{
  "n_layer": 13,
  "d_model": 96,
  "n_experts": 128,
  "experts_per_token": 2,
  "d_expert": 96,
  "d_shared_expert": 0,
  "activation": "swiglu",
  "moe_layers": [0, 1, 2, 3, 4, 5, 6, 7, 8, 9, 10, 11, 12],
  "router_score": "sigmoid",
  "normalize_top_k": true,
  "routed_scale": 1.0,
  "balance_loss": 0.00872,
  "balance_bias": false,
  "router_noise": 0.3,
  "router_bias": true,
  "init_std_router": 0.0346,
  "lr_router": 0.000735,
  "vocab_size": 16384,
  "norm": "rmsnorm",
  "norm_eps": 1e-05,
  "tie_embeddings": "early",
  "optimizer": "adam_variant",
  "lr": 0.00234,
  "beta1": 0.9,
  "batch_tokens": 32768,
  "seq_len": 256,
  "train_tokens": 243500000,
  "steps": 7432,
  "dataset": "wikipedia_en"
}
Below are experts of layer 4 (counted from 0) of a mixture-of-experts language model. Rows are named router (the router's row for the expert), gate (a neuron's input weights, with its number), up (a neuron's input weights, with its number) and show model dimensions 0-95. Each number is 200 + 30 x the weight over its row's rms, rounded and kept within 0 to 999.
After each expert's rows: "comes after" lists some tokens at least twice as common just before its tokens as in all text. This comes from a sample of Wikipedia text that the model never trained on. Tokens count by the router's weight.

# expert 20
router,170,168,163,227,168,184,188,136,195,151,219,224,191,179,182,176,251,245,200,264,231,161,180,200,224,195,171,175,164,181,158,230,182,163,234,132,185,197,158,194,208,184,220,147,248,227,217,224,230,256,167,187,214,221,220,221,227,251,204,227,197,226,156,168,234,193,246,173,258,210,238,174,168,230,205,225,207,176,221,153,205,167,193,219,212,184,175,174,173,208,220,192,222,237,227,193
gate3,142,132,201,223,196,225,213,192,235,171,266,200,187,212,155,204,226,170,192,166,234,218,189,137,212,206,171,163,247,199,201,210,177,191,192,222,210,185,184,254,223,176,190,202,156,176,222,196,153,182,224,236,193,176,252,234,215,228,224,133,163,232,261,225,222,222,202,254,162,205,165,177,221,214,214,209,143,176,195,201,159,175,202,243,202,186,215,162,201,212,235,221,199,154,191,253
up3,222,179,169,206,221,227,229,180,255,213,197,221,209,193,153,215,220,181,227,275,195,193,233,240,172,186,213,213,206,286,144,206,209,226,182,221,191,194,220,215,196,182,198,220,262,188,218,141,220,281,213,236,209,159,141,197,177,186,230,194,172,150,228,223,171,223,229,176,171,118,210,214,166,203,177,173,171,222,188,192,183,190,204,241,183,178,215,224,235,188,195,193,184,170,210,245
comes after: " |", ".", ")", "s.", ").", "es."

# expert 43
router,163,170,154,221,190,175,208,177,260,190,165,235,195,155,194,206,215,191,237,242,193,161,153,207,252,226,223,183,187,190,220,217,218,224,270,209,184,221,207,154,247,171,258,197,228,184,168,263,171,232,180,170,216,199,236,213,151,205,164,164,185,234,158,139,227,225,172,169,209,206,228,205,183,224,224,197,157,208,189,192,186,180,187,246,193,160,179,254,208,191,174,137,174,203,211,179
gate4,150,185,203,264,214,215,261,179,240,211,214,149,157,188,184,213,148,135,233,166,177,227,185,201,182,161,147,196,249,209,177,171,224,210,247,187,198,192,240,193,235,240,197,213,235,251,193,193,205,205,203,253,190,164,195,224,218,233,214,212,225,193,148,197,189,207,217,207,219,173,213,240,206,141,237,201,215,211,198,179,236,152,191,212,237,212,213,145,171,234,156,178,267,200,229,192
up4,211,213,190,171,218,251,191,192,197,210,151,176,203,233,162,198,203,184,116,190,186,199,138,208,201,169,185,160,253,165,231,214,217,191,239,188,211,185,242,202,198,163,198,169,242,213,186,204,227,220,192,183,181,199,191,183,198,140,225,180,257,193,150,231,240,198,258,159,223,143,166,221,219,193,226,164,224,182,206,150,183,147,171,169,227,246,208,233,217,173,184,173,203,142,221,246
comes after: " in", " of", " |", " at", " is", " was"

# expert 16
router,177,171,158,221,129,220,219,204,257,179,200,215,157,206,193,231,201,237,176,212,214,192,224,256,269,202,166,229,179,230,162,251,148,227,245,219,242,208,194,181,257,202,239,192,238,222,193,253,190,191,193,206,211,230,219,251,177,201,176,241,244,227,172,163,192,193,180,178,229,192,224,164,217,205,240,248,161,218,214,194,195,155,208,273,164,210,169,202,179,195,180,234,208,227,197,195
gate23,247,254,200,210,266,216,200,162,273,212,184,217,160,222,201,202,195,174,180,201,240,193,204,249,158,230,281,186,179,247,227,225,235,185,143,179,179,209,216,183,190,194,187,220,203,194,231,182,212,203,181,187,215,197,183,200,185,207,160,230,149,178,191,216,249,198,270,168,203,201,228,203,183,191,277,241,201,210,175,216,146,242,193,237,180,185,205,126,208,225,176,203,183,198,175,187
up23,194,195,201,168,212,195,186,192,245,176,197,197,161,248,197,190,183,121,209,200,222,223,256,217,200,224,187,231,235,239,211,194,165,206,171,196,249,246,203,240,202,226,201,220,223,192,228,231,184,164,244,135,185,160,194,249,175,168,247,225,243,186,177,182,191,176,289,135,226,184,214,166,186,239,191,207,201,204,194,142,177,229,232,220,208,210,136,186,197,236,193,246,200,208,184,200
comes after: " of", " in", " to", ".", " on", " and"

# expert 1
router,171,143,212,236,221,240,216,200,233,178,231,203,158,233,208,218,241,181,238,208,230,181,175,232,242,172,215,135,175,197,148,240,206,236,252,188,212,182,135,230,201,204,232,205,200,216,211,240,241,223,211,213,197,206,202,215,124,219,209,180,222,224,138,150,209,244,197,181,233,201,240,227,201,236,244,255,190,158,226,189,208,149,205,238,167,167,197,256,210,189,190,211,198,216,210,212
gate3,166,176,189,212,210,178,208,162,200,135,210,191,255,207,239,205,231,194,208,184,216,204,168,160,188,196,170,202,160,229,166,229,161,185,174,256,261,200,202,150,169,199,202,205,140,190,215,176,248,216,231,237,216,193,210,213,207,181,189,200,189,168,163,189,142,258,231,177,180,195,222,163,205,172,237,263,159,182,218,195,191,201,192,215,137,222,175,260,162,181,218,180,185,181,204,280
up3,215,200,153,211,224,195,141,244,206,235,177,238,173,215,212,195,170,224,167,160,165,242,216,243,142,195,204,270,212,238,207,181,201,195,192,193,167,179,164,230,200,203,138,169,169,194,197,242,200,174,188,190,211,197,176,168,277,269,225,218,215,207,263,247,227,175,185,152,239,192,172,191,205,203,193,220,183,229,163,156,202,226,227,210,231,171,201,216,170,165,192,207,224,244,155,186
comes after: "-", " the", " of", ":", ";", ","

# expert 102
router,126,161,206,211,192,184,199,148,250,181,166,246,200,180,179,236,219,184,167,241,184,198,240,206,200,198,181,199,181,190,192,251,208,247,251,226,224,192,196,199,253,177,238,185,260,161,170,203,204,183,158,184,225,200,253,275,137,229,191,208,219,235,162,179,218,233,224,190,226,166,206,184,215,222,267,195,198,193,206,217,175,177,173,235,166,169,188,160,217,236,216,249,199,177,188,182
gate0,219,194,222,166,202,178,206,164,207,133,190,215,202,183,203,171,195,233,197,208,176,251,175,213,245,186,177,195,236,206,154,161,176,200,197,205,182,189,194,236,204,167,199,197,177,195,193,157,202,230,164,213,234,261,190,244,132,190,208,226,256,203,224,210,229,194,158,182,216,158,121,175,190,225,246,179,179,154,242,195,137,167,266,191,208,276,160,221,185,214,227,226,217,204,182,200
up0,191,211,217,202,176,254,212,193,227,229,209,171,187,220,196,153,198,243,205,206,230,200,212,186,181,190,147,204,196,156,172,203,175,246,204,237,189,208,205,195,201,198,184,234,232,237,227,228,171,207,221,176,214,207,148,212,227,157,186,238,275,160,181,182,211,218,198,169,167,146,115,185,222,195,186,160,214,233,282,193,139,184,214,184,213,252,171,176,160,220,218,255,210,261,202,200
comes after: " of", " for", " in", " to", " at", " with"

# expert 126
router,187,179,224,246,211,143,259,212,200,225,187,188,215,186,210,242,197,193,217,210,208,164,193,199,258,192,226,142,185,203,189,194,235,201,244,154,213,220,151,199,208,182,227,175,209,180,134,228,213,254,241,236,217,227,249,188,126,235,160,176,251,281,172,192,175,217,222,184,225,214,199,231,125,212,195,214,198,208,174,199,194,196,199,209,196,177,202,188,250,218,209,206,191,235,219,141
gate0,169,167,178,206,217,159,177,217,204,185,193,166,282,187,218,201,194,177,209,199,200,167,212,195,211,156,235,174,122,207,169,171,220,192,230,131,238,203,183,237,166,153,254,184,213,179,182,179,206,216,254,233,203,211,163,212,158,237,233,171,221,195,218,115,207,196,250,219,208,185,217,240,180,207,174,212,159,220,152,169,150,188,183,177,179,222,168,151,218,237,216,208,210,223,203,207
up0,198,234,163,228,207,211,197,224,204,148,161,187,219,210,181,192,202,178,220,197,191,230,201,229,192,172,262,203,177,217,158,198,211,200,207,121,235,256,166,218,208,189,172,229,195,114,197,219,205,194,222,209,186,206,154,161,205,215,271,158,181,233,197,130,228,203,206,183,195,155,185,221,218,228,198,172,155,160,152,171,145,197,179,203,219,260,187,196,191,215,214,157,171,242,158,216
comes after: "\n", "|", "\n ", " ", "\n   ", " 1"

# expert 123
router,212,165,158,225,166,184,211,165,232,237,254,210,223,192,216,187,197,226,176,225,234,223,191,267,250,152,220,147,169,223,231,253,191,208,179,190,169,191,195,153,224,205,241,178,233,199,194,258,222,254,231,124,190,195,212,171,148,228,207,184,224,237,192,175,206,203,172,180,268,200,211,246,210,221,195,209,195,188,210,129,204,165,163,184,232,160,195,206,234,191,188,207,205,220,206,159
gate0,207,240,223,166,175,175,196,226,199,201,227,176,187,206,212,177,281,274,212,197,160,237,188,237,212,187,154,224,146,207,233,195,168,228,175,173,180,238,236,170,223,236,231,173,206,230,164,244,203,182,211,231,190,203,214,199,182,173,229,253,227,149,170,187,186,177,184,209,190,153,196,173,212,153,143,201,173,217,212,178,195,144,203,229,181,215,213,193,239,209,159,203,215,292,215,234
up0,203,187,211,207,221,179,207,175,173,209,236,152,217,185,223,177,265,296,211,214,147,238,201,212,236,197,217,205,170,225,232,211,233,232,196,191,185,201,205,169,226,241,210,164,216,181,199,182,193,258,217,206,120,204,173,174,168,208,225,218,179,222,174,179,220,154,160,214,247,185,126,237,232,177,203,220,203,175,195,195,176,121,190,182,207,235,195,204,257,250,177,187,200,190,215,171
comes after: " |", " he", " ", "|", ".", " which"

# expert 77
router,179,194,197,236,184,175,274,166,196,213,182,197,153,182,203,221,223,213,219,193,211,138,194,207,214,236,237,169,189,209,243,203,181,191,218,149,261,248,185,205,213,195,199,211,203,254,220,228,176,186,184,156,259,237,204,246,144,196,235,172,202,239,131,132,218,205,172,193,258,196,207,208,224,191,188,230,168,163,192,188,145,173,183,245,188,189,197,229,160,178,251,187,180,227,219,198
gate1,159,238,190,206,252,162,138,159,198,238,212,215,208,182,238,195,218,211,102,210,218,157,223,205,142,234,218,155,184,208,220,163,167,176,238,196,222,190,170,208,205,195,166,206,165,229,200,187,242,210,260,170,205,189,253,160,219,207,218,249,224,207,180,238,234,181,182,162,186,245,190,197,206,148,186,207,192,181,136,201,250,162,193,219,231,219,229,242,166,201,183,203,212,196,190,208
up1,140,181,225,144,237,181,153,190,190,236,176,189,207,252,173,178,194,189,172,187,230,232,180,233,145,238,219,195,200,254,222,196,249,187,228,241,248,191,211,192,166,167,211,173,166,183,168,220,182,174,191,202,193,203,173,216,199,180,242,189,167,199,192,223,192,230,193,168,196,260,298,235,216,159,165,204,219,209,190,157,225,219,140,184,195,196,204,237,206,196,227,249,208,154,156,226
comes after: " the", " United", " |", "|", " in", " of"

# expert 50
router,151,101,154,210,226,200,214,186,244,201,190,241,237,232,193,253,195,239,206,235,256,176,189,225,217,223,170,207,187,252,179,208,186,204,193,169,193,157,130,177,216,212,221,177,200,201,229,218,213,246,219,201,199,183,251,228,169,189,144,219,218,204,155,183,199,215,192,255,183,198,203,187,180,234,217,166,148,221,190,204,170,197,216,209,180,153,150,211,242,169,183,261,179,217,214,168
gate2,203,199,251,184,226,232,190,245,234,235,227,181,225,213,180,226,265,225,175,160,230,191,170,208,196,193,179,182,205,191,175,219,231,209,183,192,247,197,206,187,196,193,223,246,206,299,215,177,192,183,139,209,162,210,203,190,190,245,190,214,177,175,237,258,211,154,241,220,177,242,183,133,175,207,192,189,218,207,207,218,157,190,233,303,226,205,173,183,224,185,163,209,231,217,213,212
up2,181,233,203,178,194,200,179,186,133,204,203,166,201,225,189,214,159,233,260,195,171,178,216,220,151,198,198,252,164,229,215,188,182,177,182,189,165,215,201,190,202,208,186,145,180,135,200,214,161,175,244,111,208,181,144,167,203,175,195,169,275,231,231,151,199,245,214,214,207,201,256,227,252,152,168,172,193,194,188,180,213,230,172,160,183,230,211,240,192,189,212,213,205,229,215,199
comes after: "\n", "\n ", " also==", "1", "\n   ", " Co"

# expert 26
router,188,165,162,184,171,146,216,194,248,185,207,250,194,155,234,230,221,211,224,240,222,184,187,204,261,197,218,168,183,192,235,248,227,205,231,204,224,204,185,158,235,183,281,205,248,223,207,262,195,235,198,164,204,197,245,207,150,179,187,198,196,236,148,125,236,194,181,193,206,184,223,185,193,237,241,186,182,171,172,206,178,172,174,235,196,165,150,256,203,190,188,166,197,239,204,192
gate28,177,219,159,202,198,272,244,170,247,194,258,238,177,210,195,209,224,214,222,240,202,152,234,184,167,246,189,167,176,166,172,220,178,221,184,206,224,181,170,230,256,210,192,149,182,245,181,207,233,251,235,179,192,211,178,217,190,226,198,222,244,211,158,155,193,215,237,185,190,194,176,143,234,201,181,236,186,228,173,205,188,193,186,241,166,226,262,274,209,235,202,183,215,210,189,150
up28,159,178,205,207,227,194,179,176,207,169,227,208,125,212,179,290,182,177,172,168,154,191,160,208,263,140,198,184,205,237,144,182,182,286,193,212,162,247,178,210,174,220,220,217,204,165,241,229,156,190,206,207,173,172,187,235,175,225,201,222,202,198,219,225,213,174,261,206,210,246,266,227,165,229,180,193,212,199,229,230,191,191,216,171,192,185,228,194,190,161,200,199,199,186,221,177
comes after: " of", " in", " on", " at", " to", " by"

# expert 101
router,175,194,216,232,142,162,223,169,196,173,170,157,170,181,221,215,241,241,201,243,203,225,167,196,213,185,164,134,204,218,152,208,208,209,263,214,209,223,181,218,221,157,237,150,247,232,195,223,213,223,157,191,187,192,227,233,194,220,166,207,223,210,205,158,223,217,222,160,219,211,217,211,161,251,221,237,158,211,131,167,209,167,184,243,166,195,162,196,216,236,206,225,164,250,251,172
gate1,192,168,179,203,156,199,231,192,197,219,227,174,208,236,202,173,215,205,172,197,205,242,213,243,202,178,146,223,223,194,170,187,159,145,199,232,187,165,226,168,212,236,200,229,217,227,145,140,213,197,155,157,170,230,165,184,207,252,205,234,205,157,168,235,176,166,220,173,235,206,217,201,226,175,182,195,155,162,250,138,179,159,206,186,117,168,222,225,180,184,219,242,171,205,199,149
up1,271,166,214,172,205,191,216,154,207,144,193,193,157,173,238,234,153,206,194,211,215,231,176,196,243,227,192,163,220,196,231,186,194,241,179,145,188,195,230,205,208,187,235,245,236,215,202,180,203,215,196,185,247,192,159,227,169,247,148,160,191,161,231,147,258,197,201,197,197,239,258,265,163,158,230,186,205,157,205,207,197,196,232,193,151,172,178,185,189,239,232,215,231,182,217,172
comes after: " ", " 0", " 1", " —", " 2", " 3"

# expert 87
router,166,159,159,208,121,187,229,159,247,168,176,231,169,167,145,212,194,223,216,251,173,199,203,259,189,166,216,187,163,228,200,232,218,189,216,183,216,209,141,206,223,229,228,170,231,175,210,229,220,241,172,209,213,217,203,206,222,234,162,196,257,236,133,161,234,186,237,229,220,195,179,238,215,240,194,208,194,199,231,127,211,150,189,234,193,185,192,241,204,225,227,191,210,228,212,215
gate0,174,174,136,183,215,185,195,229,121,171,237,192,159,194,177,168,219,221,208,251,215,213,221,193,174,287,200,220,160,199,177,158,197,231,191,131,221,169,238,192,187,171,193,196,258,203,187,215,193,162,170,167,140,201,201,205,206,205,201,237,207,159,211,212,195,143,182,161,193,227,209,202,186,251,208,206,225,190,207,166,257,243,173,207,278,187,198,226,189,199,214,192,239,226,211,183
up0,214,176,111,173,180,153,203,197,154,182,213,186,192,182,223,180,222,258,194,238,241,203,190,224,175,244,212,228,172,211,203,174,213,211,226,165,174,202,199,123,181,164,202,189,253,157,142,142,183,171,196,186,164,210,185,189,189,212,207,263,238,148,171,183,205,129,211,209,190,231,236,208,165,204,197,169,191,204,207,148,232,234,174,211,240,203,195,203,205,212,254,189,212,226,201,238
comes after: "\n", ".", "==", "===", " ==", " ==="

# expert 83
router,159,165,177,231,149,148,246,204,217,189,203,257,143,210,139,266,209,186,243,205,192,192,206,193,241,187,201,232,201,197,209,204,204,237,227,159,205,183,154,180,181,159,241,174,223,189,169,184,195,250,177,161,208,202,183,253,158,177,204,199,199,250,165,180,245,217,149,223,195,202,204,226,167,211,237,185,213,217,148,184,204,181,133,189,221,156,166,261,208,193,191,177,233,177,201,199
gate0,183,190,187,263,183,203,204,213,186,190,169,172,171,189,185,268,170,162,249,193,196,163,202,230,182,205,260,267,259,173,223,238,195,226,215,165,176,221,186,177,203,203,177,144,176,188,170,184,265,203,174,224,205,205,232,181,202,240,187,157,251,213,124,188,203,228,180,222,184,224,235,246,147,191,267,203,200,188,219,221,210,187,204,157,162,196,164,165,185,214,216,230,203,172,228,208
up0,192,166,173,186,215,199,206,210,206,204,215,197,237,175,240,201,200,201,193,184,249,183,179,188,160,214,159,166,137,189,232,187,186,183,236,233,224,237,217,216,202,185,173,210,170,223,234,266,182,139,214,198,204,209,154,167,219,193,190,250,198,242,245,146,235,208,236,194,236,175,177,184,260,211,186,186,197,222,214,201,180,192,177,205,212,204,206,195,293,133,153,194,156,251,181,137
comes after: " |", "–19", "-1", "-0", "–18", " 3"

# expert 120
router,189,197,220,202,139,163,236,184,215,199,185,185,140,191,204,186,227,258,186,201,210,206,208,185,171,192,180,166,225,228,209,248,169,188,285,212,155,218,159,192,197,175,199,178,187,270,176,211,223,233,227,228,207,230,192,208,160,205,218,211,190,280,133,152,194,197,199,242,232,200,155,210,196,171,241,247,170,157,227,254,204,196,184,258,173,212,201,190,209,193,254,199,225,216,198,205
gate0,253,229,183,154,201,250,204,201,233,237,176,177,205,216,259,224,197,207,226,179,223,227,202,222,213,172,145,230,249,184,193,214,213,194,191,224,207,261,166,172,189,149,252,213,239,221,256,152,178,194,201,203,220,237,192,215,144,226,180,184,243,145,252,181,201,254,218,199,151,203,231,199,171,194,162,157,177,241,194,217,247,173,193,192,208,241,201,210,215,143,176,167,201,223,173,206
up0,209,193,192,209,174,229,223,208,254,213,227,181,173,241,226,213,209,233,237,210,161,210,215,190,176,225,158,159,218,164,209,229,230,215,183,188,204,226,174,223,185,171,233,192,218,183,255,196,198,207,267,192,232,175,140,227,174,219,209,202,177,207,156,132,214,234,182,204,184,215,221,258,170,194,218,206,107,222,217,174,200,166,181,269,231,217,194,259,190,131,216,162,170,226,210,196
comes after: " the", " a", " and", " an", " The", "-"

# expert 63
router,159,167,174,191,184,202,205,169,219,183,183,207,194,173,212,249,207,215,192,298,193,218,158,231,158,203,218,178,177,247,230,204,234,251,246,174,234,231,171,203,260,192,269,203,268,231,210,241,223,248,178,231,193,183,233,222,187,225,177,182,230,226,165,150,247,164,233,167,220,214,215,157,194,204,245,208,181,226,176,181,170,184,203,234,207,208,160,185,201,200,213,207,159,166,205,193
gate28,192,214,220,238,195,234,248,193,255,202,208,169,104,241,203,201,223,194,206,190,196,200,200,253,203,214,246,229,193,170,216,162,176,178,262,161,232,180,179,219,183,160,207,204,226,176,212,227,222,264,222,161,260,186,175,230,195,148,180,201,241,161,184,194,191,174,179,192,210,149,230,208,199,189,201,214,141,193,184,225,231,185,204,215,216,178,233,167,165,167,268,173,230,171,240,214
up28,237,176,189,166,192,182,240,170,162,189,255,176,217,195,224,186,188,203,233,180,252,174,213,152,223,186,170,162,238,184,143,291,202,167,219,203,185,203,227,169,203,208,198,171,151,180,256,170,212,199,195,212,121,191,205,180,214,258,239,179,181,212,221,246,184,224,195,225,250,220,185,220,200,227,264,194,207,170,222,193,205,218,164,209,182,178,197,216,221,199,187,241,244,233,179,142
comes after: " ", " 0", " —", ")", " 1", " 2"

# expert 118
router,190,198,152,268,176,189,205,192,210,202,209,168,183,211,184,208,229,217,168,205,219,187,239,210,170,191,203,145,162,196,215,253,147,215,208,166,227,175,149,244,231,152,187,209,214,212,224,215,218,300,211,186,154,187,167,159,230,205,183,210,203,232,176,231,195,236,207,233,239,231,184,188,185,176,231,267,184,197,154,161,143,168,181,273,186,217,215,236,176,199,221,202,230,186,203,213
gate1,190,191,148,189,198,208,201,222,180,224,179,220,228,184,193,208,190,224,167,203,163,161,171,225,171,206,191,194,191,269,218,202,176,200,254,210,222,190,204,268,244,177,201,206,214,241,202,194,215,165,226,153,192,287,172,164,210,245,206,254,219,273,209,195,166,170,190,223,184,174,242,229,120,196,240,214,212,166,231,184,163,217,160,223,213,160,196,222,233,251,221,207,211,183,242,219
up1,182,208,204,201,162,179,193,206,168,200,223,199,228,196,195,204,205,188,149,175,240,159,190,186,158,209,191,194,186,215,232,193,205,169,242,198,217,174,194,242,214,207,176,272,177,276,186,169,200,191,192,192,138,238,177,161,232,244,220,227,200,268,175,203,142,162,196,187,209,213,215,249,176,142,184,270,201,194,176,149,145,234,152,226,190,200,210,219,215,266,206,232,211,178,230,217
comes after: " the", " a", " The", " his", "'s", " an"

# expert 0
router,157,160,179,220,209,177,208,167,255,220,212,232,188,153,171,203,234,202,244,233,204,178,149,218,265,224,188,181,229,182,211,206,196,209,214,205,213,220,167,164,261,177,249,193,252,187,187,238,210,219,172,186,227,216,226,208,186,188,156,174,188,244,142,154,249,200,196,181,206,211,236,178,204,221,213,185,136,172,210,188,172,159,164,224,194,173,153,269,202,170,198,119,203,203,214,204
gate6,221,216,157,229,194,228,213,172,193,229,190,221,121,217,242,199,206,200,208,225,192,188,262,166,186,221,183,173,187,238,173,256,147,196,187,175,214,154,166,162,195,166,220,227,179,189,225,187,186,230,193,166,232,245,232,192,184,199,204,201,207,207,184,209,161,195,198,196,189,137,203,232,223,209,234,206,143,200,187,192,210,192,105,188,153,155,234,253,182,229,183,216,163,129,172,172
up6,194,240,201,209,200,224,170,174,247,157,236,261,236,208,169,211,186,202,167,174,246,171,166,150,226,188,192,160,173,214,218,196,211,189,178,171,166,230,144,194,175,145,235,186,218,154,186,213,180,227,233,238,173,182,156,193,179,231,202,204,235,166,228,166,182,246,218,161,199,198,176,207,201,226,141,157,175,196,237,179,257,180,158,185,214,181,252,238,243,195,190,214,201,266,220,167
comes after: " |", "\n", ")", "|---|---|---|---|---|---|", "|---|---|---|", "==="

# expert 124
router,179,175,179,252,169,210,217,153,276,204,225,202,197,167,193,222,211,217,220,238,167,173,168,204,198,186,207,200,215,212,216,227,205,188,237,226,204,231,135,155,207,231,232,199,225,200,164,256,197,251,193,222,205,225,225,262,205,236,194,248,265,229,146,170,259,196,230,185,237,196,165,169,172,231,182,205,137,183,229,226,169,176,168,250,159,211,174,211,196,194,204,219,189,154,216,208
gate1,174,221,198,242,157,196,206,131,167,208,181,203,219,196,228,230,148,270,193,204,272,189,207,215,200,163,223,186,175,242,161,196,214,221,248,195,204,198,243,209,243,190,204,192,228,217,205,181,152,219,207,160,183,219,178,166,182,198,180,187,240,184,157,226,227,175,246,190,253,211,146,170,202,220,157,199,156,165,215,147,230,186,223,268,249,223,215,201,167,228,156,201,234,193,207,188
up1,197,139,241,214,200,164,147,241,165,176,235,150,183,212,234,168,197,198,224,164,174,202,176,248,193,201,194,191,203,140,243,208,181,205,189,198,145,171,196,206,157,195,214,160,220,205,205,262,213,162,194,231,246,212,152,194,245,192,163,221,175,214,197,205,147,202,153,199,152,225,219,257,167,169,222,194,248,214,148,183,169,243,183,186,205,227,228,240,223,181,194,232,152,177,180,189
comes after: "\n", " ==", "==", "===", " ===", ")"

# expert 39
router,206,201,159,240,220,177,240,237,221,162,223,188,125,182,174,180,243,198,178,235,232,185,199,247,182,175,221,201,202,197,173,227,176,192,271,147,220,202,173,174,244,207,193,195,193,197,225,229,214,256,211,200,221,183,216,179,197,197,230,243,252,197,203,184,192,169,206,223,223,159,239,191,158,192,203,245,149,158,152,198,191,178,197,275,180,157,168,191,185,234,216,189,231,259,255,221
gate3,215,229,170,265,191,220,193,249,221,217,225,198,205,179,188,193,259,215,210,200,174,208,223,193,195,204,176,224,144,207,225,165,153,228,214,209,224,173,182,230,233,272,179,214,204,201,239,159,245,208,157,289,202,202,238,195,227,201,225,223,210,171,181,132,170,193,148,184,238,164,198,152,161,206,222,264,195,215,199,209,222,209,209,261,172,203,199,213,247,229,180,204,237,224,187,221
up3,196,207,262,123,186,208,208,195,201,136,163,206,221,173,218,172,200,209,189,158,195,158,195,226,227,192,207,185,261,127,194,212,244,163,207,175,184,183,209,204,176,134,198,227,182,148,173,175,174,170,170,178,190,190,182,208,163,227,178,228,219,233,231,236,230,228,222,211,177,203,221,215,219,194,190,127,211,197,213,174,200,192,177,166,188,222,149,164,161,131,214,182,170,152,184,158
comes after: " the", " The", " a", " Air", " Marine", "The"

# expert 119
router,166,199,146,258,219,269,227,184,245,237,214,253,179,165,188,193,238,222,207,224,211,178,191,255,237,200,215,231,182,173,188,213,189,197,199,228,203,191,164,179,199,72,228,192,228,193,144,234,195,226,189,169,233,226,201,208,169,183,219,191,217,256,191,152,221,207,213,235,202,194,200,215,214,247,191,214,177,170,223,192,184,193,169,212,206,194,176,166,221,219,181,167,203,271,180,217
gate0,135,221,241,253,173,187,186,170,231,203,260,187,232,206,216,202,212,194,241,206,150,173,170,197,228,150,126,199,180,189,177,209,174,181,174,181,201,181,205,270,202,203,202,217,232,216,204,244,236,200,167,205,215,200,225,223,164,219,135,216,187,200,166,139,232,207,205,211,207,183,173,196,180,204,206,215,134,205,189,177,189,216,208,217,207,258,181,182,215,214,170,197,116,221,221,273
up0,180,172,211,200,216,188,192,151,234,182,190,206,204,190,168,221,233,175,169,225,206,193,195,175,177,190,236,220,230,205,221,169,186,187,188,160,218,187,252,221,192,186,242,238,266,174,198,228,208,231,88,183,195,169,244,286,169,173,176,205,166,187,192,170,230,209,216,214,180,242,209,209,193,251,202,182,225,231,191,182,169,245,280,191,230,220,163,169,188,236,218,155,227,197,218,191
comes after: "\n", " ", ".", ")", "s.", "es."

# expert 14
router,197,206,199,192,153,164,206,181,192,216,158,187,197,187,169,164,243,226,202,253,216,134,187,250,197,162,186,179,218,242,219,208,150,243,245,195,197,173,157,202,256,202,164,221,266,170,228,175,211,210,214,204,229,239,212,209,169,189,214,234,251,215,171,164,202,207,207,175,222,169,202,151,164,210,213,219,185,199,185,170,160,148,253,275,213,235,170,211,173,174,183,220,231,179,169,250
gate3,200,199,227,174,157,142,230,187,164,181,163,170,221,226,176,227,187,195,196,185,170,214,214,260,183,196,200,211,175,246,176,217,156,244,172,185,250,192,180,184,264,206,187,183,147,242,217,184,127,205,170,215,249,199,210,211,172,163,217,245,216,142,190,181,203,211,251,179,146,178,159,241,229,176,181,203,174,191,207,176,193,223,251,230,242,219,201,193,260,181,193,235,247,216,212,178
up3,188,186,179,224,140,186,197,205,194,193,190,160,166,184,209,195,192,197,201,178,148,207,199,267,189,257,173,211,214,220,243,209,220,187,232,242,182,206,219,199,235,209,173,220,205,142,213,201,119,183,167,178,181,180,201,237,213,207,192,252,171,208,225,280,199,162,182,145,197,192,223,216,171,188,172,218,197,139,138,192,190,154,135,184,167,185,219,211,222,247,155,159,174,203,228,214
comes after: " the", " of", " in", "-", " and", " by"

# expert 37
router,150,154,153,190,166,165,252,160,229,224,187,240,179,133,210,214,223,190,226,228,225,218,179,205,263,221,197,199,171,181,223,204,187,216,204,204,189,231,188,164,217,191,263,193,237,190,221,251,217,250,170,150,200,211,240,229,177,185,172,176,214,218,163,163,273,213,187,178,221,199,238,205,186,211,228,201,144,180,186,220,133,180,179,235,215,167,166,234,218,195,209,144,212,196,231,223
gate4,195,162,219,210,200,190,217,214,202,196,186,265,158,179,175,212,151,189,190,211,177,143,222,240,188,262,220,209,260,253,211,199,163,234,186,166,198,174,192,138,229,200,197,195,234,220,173,233,206,230,219,167,186,189,199,205,141,219,224,205,237,164,187,195,197,191,271,166,238,222,247,194,228,165,213,184,208,197,189,174,150,176,151,216,169,147,235,213,188,170,196,199,234,249,221,267
up4,214,186,226,238,212,150,206,165,185,204,224,208,207,160,202,183,199,238,202,144,214,270,217,248,158,238,223,175,233,217,196,201,212,218,151,169,192,220,218,235,199,192,189,199,207,183,213,232,213,171,159,152,155,138,214,180,144,187,204,210,205,191,216,201,169,112,239,188,244,176,263,233,178,283,190,221,196,229,212,193,220,227,210,246,220,200,161,194,221,168,212,177,176,162,200,192
comes after: " |", "|---|---|---|---|", "|---|---|---|", "|---|---|", "|---|---|---|---|---|", ")"